From a checkpoint of a small mixture-of-experts model trained on Wikipedia: a variant of SOAP for the experts.
Below are experts of layer 4 (counted from 0) of a mixture-of-experts language model. Rows are named router (the router's row for the expert), gate (a neuron's input weights, with its number), up (a neuron's input weights, with its number) and show model dimensions 0-127. Each number is 128 + 24 x the weight over its row's rms, rounded and kept within 0 to 255.
After each expert's rows: a language model's description of what the expert responds to. This comes from a sample of Wikipedia text that the model never trained on.

# expert 15
router [ 98 113 116  75 155  99 131 118 123 172  83  99 162 128 191 118 160  76 156 123 116 133 139 113 109  96 156 144  72 152 142  84 159 162 169 116 101 157 112 149 132  93 107 145 116 148 100 131 141 123 111 150 162 156 123 118 153  96 133 106 100  85 137 123 131 141 140 136  94 104 106  99 154 121 117 138 143 103 176  88 118  89 130 124 122 129  95  99 149  96 135 106 127 123 141 160 134 123 173 158 145 111 108 134 143 123 158 121 158 115 131 131 121 159 135 123 152 135 115 144  98 114 141 132 111 152 136 166]
gate0 [134 125  73  99 139 105 121  89 119 121 127  89 117 102 172 168 142 140 102 135  94 123 123 125 135 100 104 143  68 123 100 117 134 199 160 160 126 160 147  61 151 117 189 105 158 110 156 140 146 115 103 135 141 157 120 131  91 116 160 133 140 135 153 140 154  88 129  96 130 170 102 126  92 133 104 133 129 127 151 106 144 124 123 132 145 155 110 150  84 115 120 174 141 132 129 112 105 129 110 155 144 158 113 110  82 133 109 108  96 140 108 105 105 122 141 130 150 134 165 108 143 135 179 142 132 121 117 150]
up0 [134 118 152 187  81 179 144 151 131 123 130 130 109 143  91  97 119 101 134 124 164 131 124 128 122 128 134 122 170 128 169 125 138  86  74 146 129 126 122 176 103 119 111 127 124 127 107 139 125 125 151 124  80 112 114 128 131 149 104 112 115 141 152 146 107 155 146 144 105  96 152 139 143 160 139 162 147 138 110 140 128 137 159 107 118 104 159 158 140 149 104 106 124  88 142 138 119 126 161  98 127 139 153 117 174 169 126 126 167 104 128 161 130 142 124  94 105 137 107 177 159  96 116 106 124 118 116 108]
What it handles: The word the and possessives like his or its before team names, plus club, League, FC and table cells in football and sports career text.

# expert 3
router [167  81  95 138 123 165 138 125 158  88 139  95 138 153 139  98 123 118 103 118 154 107 121  95 105 127 142 132 114 167 139 106 172 143 127 122 137 128 122 123 143 156 122 117 110 125  91 121 108 152 107 100 154 183 154  93 176 113 122 165 107 137 119 188 158 117 106 131 109 112 108 140 144 117 125 130 120 157 130 147 128 152 118  95 122 163  88 114 162 112 131 165 144  95 156 154 105 105 159 111 148  66 147 145 132 143 158 171 152 128 110 128 120 150 127  87 143 115  82 104 165 122 158 117  85 120 147 138]
gate0 [112 107 113 150 141 127 128 174 112 108 155  98 149 110 134 135 146 121 133  68 119  76 111 109  98 133 101 126 103 116 163 113 137 107 127 104 107 178 140 107 111 150 186 148 124 156 124 120 124 150 164 130 122 130 110 105 151 131 112 138 120 117 125 113 143  94 130  87  87 142  93 118 122 142 132 169  81 158 132 133 146 131 110  90  90 136 142 121 133 125 126 122 146 149 102 108 112  65 117  76 139 119 134 106 150 132 132 113 148 183 143 107 107 120 161 137  61 142 120  88 148 146 128  89 107 153 102 109]
up0 [120  96 113 128 131 149 109 146 123  81 158 134 176 123 107 136 122 114 128  78 108 135 104 126 129 122  97 121 130 138 160 123 155 116 121  70 125  88 122 111 112 147 159 152 151 127 135  96 134 127 162 157 123 134  90 121 112 145 134 126 113 135 102 142 108 114  64  97 118 149 115 158 148 122 107 163 160 156 118 159 153 120 131  88 125 131 131 149 160  95 143 127  99 111  99 116 126 145 141 122 165 117 137 136 123 130 100 180 164 155 100 127 115 134 174 149 151 123 116 109 127 200 139  68 105 102 100 151]
What it handles: Suffixes and continuations of common words, mostly abstract nouns in prose, such as -ation, -ity, -ing, plethora, upheaval, relationship.

# expert 7
router [132 163 130 119 153  99 141 129 152 152 146  85 142 165 154 109  84 124  99 119 145 147 108 151 132 141 156 107 107 119 148 104 178 146 121 136  83 166 123 124 165  83 148 120 118 146 130 110 105 142 103 126 161 103 139  82 162 152 131 133 114 110 153 134 122 161 119 162 110  89 138 138 156 117 108 107 159 128 157 102  97 180 111  85 160 135  81 115 146 102 128 128 134  70 182 145 157 101 135 136 131 115 112  99 156 163 128 155 137 163  86 122 126 148 127 113 138 110 128 136 137 120 161 151  97 152 108 131]
gate0 [107 128 122 132 136 108 163 151 140 144 140  94 127 146 109 181 115  82 167  85 111 129 121 137 177  83 144 153 107 120 138 133 117 155 134 128 141 158 138 140 135 139 115 121 121 128 133 130 116 118 108 129 152 118 141 102 137 140 121 124 108  88 141 129 127 151 104 113 157 119 154 172 165 110 118 148 104 123 162 161 141 151 111 121 154 129 139 123 176 125  99 138 123  59 161  97 137  96 168 151 109 116 122 137 138 107 114 147 173 109 163 110 144 142 135 115 122  99 153 156 120 138 160 156  97 121  77 132]
up0 [138 133 139 174 117 118 178 133 118 110 129  71 136 118 124 156 102 113 154  97  94 171 130 105 120 104 160 120 160 116 143 146 109 143  86 107 140 153 174 150 125 171 117  96 162 114 108 124 122 113 146 112 158 131  90  97 153 141 155 148 116 144 161 135 137 140  84 123 126 154 146 124 147 115 127 147 115 134 154 167 145 141 111 106 151  96 121 139 160  91 123 142  54  88 197 107 126 109 116 146  84  94 106 137 123 109 126 112 164 129 150 127 151 102 120 131 111  98 164 176 105 121 171 120  65 112  95 105]
What it handles: The word born and years inside biographical parentheses, plus recent years, closing brackets, and country names after commas, as in Jefferson City, Missouri.

# expert 4
router [108 118 138 106 112 158 152 134 119  86  79 107 155 133 165 114 126  76 142 101 109 134 105 118 101 145 111 137 130 123 123 100 158 154 143 106 113 157 109 134 186 125 102 165 100 133  94 101 116 108 120 146 164 138 121 139  86 140 118  83 120 107 116 164 151 147 116 112 131 110 121 140 171 115 135 126 131 159 166  38 107 109 155 130 116 169  89 138 167 109 134 160 173  81 130 148 135  97 160 137 122 128 117  98 148 158 147 115 157 126 129 116 113 149 106 107 143 160 112 123 149 159 154 184  93 128 154 143]
gate0 [110 134 108  85 100 114 130 133 116 113 121 129 156 104  84 158 101  97 133  88 105 117 132 111 123  85 170 161 137 126  98  70 147  78 108 170 118 154  95 109 179  79  89 152 135 132 152 103  53 125 130 110 136 139 151 158 118 124 127 114 148 137 151 151 144 124 138 144 103 100 120 118 130 140  84 135 160 122 158  99 119 145 146 114 137 125 139 101 113 127  97 148 122 103 125 162 118 138 100 169 139 112  77 146 139 104 114 112 123  86 146 141 130 163 180 145 111 111 144 143  88 130 113 131 127 122 139 129]
up0 [140 151 129 155 125 207 128 140 151  99 148 139 138 127 151 117 143 139  78 132 158 127 123 150 156 118 104 108 153 141 132 157 153 140 116 152 118 118 146 102 101 160 129 122 158 105  92 160 134 126  92 133 133 125 103 151 134 132 112  84 160 126  99 137  93 149 108 133 160 154 145 135 111 119 157 109 132 125 151 118  78 135 101 165 122  80 113  93 129 122 165  88 114 128 135 135 141 126 106 112 116 115 135 119 138 144 114 138 117 125 119  94 165  91 103 130 156 141 167 120 124 121 101 152 113 130  87 132]
What it handles: Pieces and stems of Latinate formal words and the prepositions with/by, e.g. Partici-pan-ts, Pro-min-ent, limit-ations, government, Committee.

# expert 9
router [155 115  92 117 165 150 148 109 122 130 129 116 119 167 138  94 124 103 149 100 134  78 162 109 128 151 143 156 124 152 107 120 145 149 140 109 128 141 124 140 157 117 127 130 125 119  83 157 113 117 135 145 125 125 153 103 124 132 109  69 132 128 125 182 142 162 154 145 146  91 139 110 135 112 112 128 135 137 193  98  99 137 115  72 133 155 134  83 134  88 132 162 152  93 126 180 104 117 159 133  94 137 126 147 138 126 124 141 106 173 119 126 119 144 129 115 135 126 117 148 147 153 147 161 130 124  96 131]
gate0 [158 138 115 146 115 146  94 170  98 112 132 112  93  79 141 144 132 150  54  95 119 101 153 135 120  69 118 118 111 124 106 105 132 114 122 117 112  91 150 110 117 160 137 127 109 167 162 108 168 122 134 134 109 114 141 117 102 135 151 102 133 125 143  92 120 139 150 176 155 121 123 113 103 102  91 122 102 118 140  84 127 159 160 138 142 118  87 120 162 108 142 132 112 107 113 177 118  79 139  94 143 146 169 135 131 146 104 135 145 152 138 128 150 119 143 119 111 127 102  98 123 130 146  95 146 175  92 111]
up0 [151 128 148  70 131 123  95 102 119  97 108 113  92 115 133 105 109 146 100 127 104 121 183  94 135 110 136 103 124 147 119 120 137 117 122 113 152 103 138 117 112  66 125 133 133 149 121 156 132 144  91 136 122 149 148 135  66 124 173  75 153 139 186 136 103 108  78 162 120 131 133 134 102 150 147 110 139 133 159  90 146 144 102 131 127  96 137 103 171 101  83 149 133 131 123 171 143 115 161  94 136 154 159 131  89 151 111  98 139 126 134 171 137 142 152 116 132 110 176 117 132 151 106 124 112 147 145 123]
What it handles: Prepositions and complementizers that join a noun or verb to its complement, especially of, to, for, with, that, as in much of, Heart of.

# expert 20
router [153 164 116  93 131 144  99 142 153 125 132  83 172 136 133  75 113 131 150 139 124 127 139 113 129 132 129 147  94 100 164 114 179 141 112 142 126 170 130 155 147 128 120 138 116 125 129 136 117 128  95 152 179 114 162  84 117 130 147 152  92 128 176 146 132 140 121 177 141  94 158  87 186 125 118 138 159 151 130 122 131 108 128 154 130 150 111 116 138  80 155 168 139 121 135 156 165 124 134 132 115 130 128 116 111 150 137 126 120 131  99 128 113 166 114 132 114 128 116 104 187 116 133 128 157 130 141 133]
gate0 [115  86 110  97  99  95 140 121 149 101 176 127 157 110 110  81  89 174 127 140 138 135 166 152 116 113 111  91 103 118 173  90 174 119 128 183 146 113  87 157 113 137 126  99 143 124 103 129 160 137  88 106 136 152 144 111 115 129 136 188 154 116 138 125 104 125 146 149 118 139 111  99 143 143  97  92 167 106 124 109 191 119 137 122  94 157 142 144 149 126 133 124 129 118 178 142 160 105 108 109 130  97 126 147 146 135  98 104 126 167 146 133 103 121  80 121 134 138 100 150 127 128 137 149 109 104 109 133]
up0 [ 98  83 102 120 116  64 140 114 138 134 169 129 147 113 100  88 114 183 127 150  97 118 159 130 141 123 114  85 111  94 135  85 180 104 122 153 132 120  94 157 128  87 127  85 144 113 133 154 155 128  97 114 132 133 155 119 146 116 128 168 145 146 145 109 130 133 155 119 143 110 152  86 153 129 111  98 144 119 106 100 171 140 116 122  86 172 162 131 140 106 124 162 112 105 167 147 133 114 104 138 138 123 147 136 158 120 130  89 125 148 134 181 102  67 108 132 133 139 130 148 110 137 149 153 110  99 128 149]
What it handles: Pronouns, auxiliaries and casual words in quotes and opinion prose, plus word-initial pieces, e.g. I, they, it, "is-n't", "so-me".

# expert 21
router [122 159 124 116 116 104 122 130 117 151 119 100 130 171 168 117 109  75 120 121 104 132 135 107 116  86 154 143 122 154 125 102 182 157 118 126  89 134 106 119 138 140 167 158 129 136 120 122 139 150 106 148 152 119 138 107 127 191  94  97 131  91 123 113 135 150 153 156 103  86 137 163 148 131 156 109 150 117 126 141 101 162 124 104 119 134  92 129 141  63 143 115 129 122 167 133 146 152 150 108 166 101 127 111 144 121 168 127 110 150  85 143 145 141 137 104 117 109 104 125 135 119 169 165  81 167  93 110]
gate0 [117 125  99 152 109  98 116 107 137 128  89 148 148 153 154 133 153 121 134 144  88 113 116 129 181 123 118 128 167 118 102 156 122  71 122 145 138  82 183 107 139  87 117 129 115 109 140 130 142 139 195  99 147 150 101 117 163 159  79 130 116  97 105  99 108 138 133 122 126 108 111 123 165 165 115 140  86  99 124  80 118 132 124 168 138  99 103 123 134 152 124 127 107 168 138 121 107 160 131 115 139 111 168 142  85 152 153  98 130 121 116 137 118 157 112  95  92 144 137 144 102 128 176 138 142 131 109 186]
up0 [111 132 127 130 139 148 112 167 140 104 169 135 107  90  88 131 120 121 133 109 160 167 134 128 103 135 156 148 122 143  96 137  99 175 136  93 140 160  86 167 157 146  87 141 114 143 167 152 144 151  86 148 149 139 137 113 123 100 118 142 128 151 128 154 110 116 125 121 119 178 170 122 100 107 149 111 172 164 169 146 125  91 151 125 141 149 130 137  91 121 124 111 159 114  86 119 111 142 180 106 111 140 110 130 136 111  90 173 134 143 167  52 122 131 132 133 158 138  90 146 130 156  61 129 124 131 159  92]
What it handles: Articles and copular verbs in defining sentences, such as is a village, was an American, The, known, located.

# expert 11
router [112 157 113 110 180 170 128 149 156 166  71 134 135 118 142 102 125 120 137  85 134 142 127 125 155 103 110 127 115 128 170  90 138 131 124 121  65 154 106  92 127 152 143 156 126 145  89 137 111 135  83 147 164 129 121 128  98 156  94 102 153 138 124 167 149 119 127 151 104  79 133 103 140 101 159 148 152 110 158 119 129 129 150 131 131 124 114 123 120  98 148 153 156  98 133 124 123 117 134  84 106  93 126 109 105 124 163  94 159 137 103 158 108 125 110 142 121 121 124 130 126 140 184 112 104 149 132 107]
gate0 [144 152 126 112 202 112 121  98  78 133  63 132 148 101 108 141  92 125 158 114  92 152 163 146 131 111 133 125 141 116 104 113 186 167 126 150 121 124 133  95 118 110  93 127 127 123 118 105 130 151 165 146 127 132 159 121 142 144 138  97 119 112 130  87 130  61 148 119  72 137 104 134 119 150  96 141  79 115 169 151 103 143 117 102 121  86 112 166 172 135 112 127 143  90 130 131 127 135 165 114 142 153 126 130 163  71 137 138 126 101 118 130 119 132 132 160 138 142  93 138  83 127 110 148 120 153 145 149]
up0 [101 140 155 111 156  85  98  91 132 171  96 136 188 135 133 128 135 134 163 109 135 133 126 110 134 134 135 144 172 139 120 140 135 113 122 117 107 117 126  89 119 156 156 149 176 127 119 112 122 114 131 121 137 102 167 134  94 106 107 125 128 160  88 109 142  95 100  67 122 138 103 144 101 110 125 138 106 117  96 147 173 131 139 119  92 122 111 138  90  74 118  84 152  98 121 159  79 106 107 153 133 134  97 128 102 126 160  96 112 100 166 153 118  96 153 102  77 150  75  94 110 161 129 120 127 161 109 120]
What it handles: The first = of section headings after blank lines, table row bars, articles a and an, and object pronouns like him, them, themselves.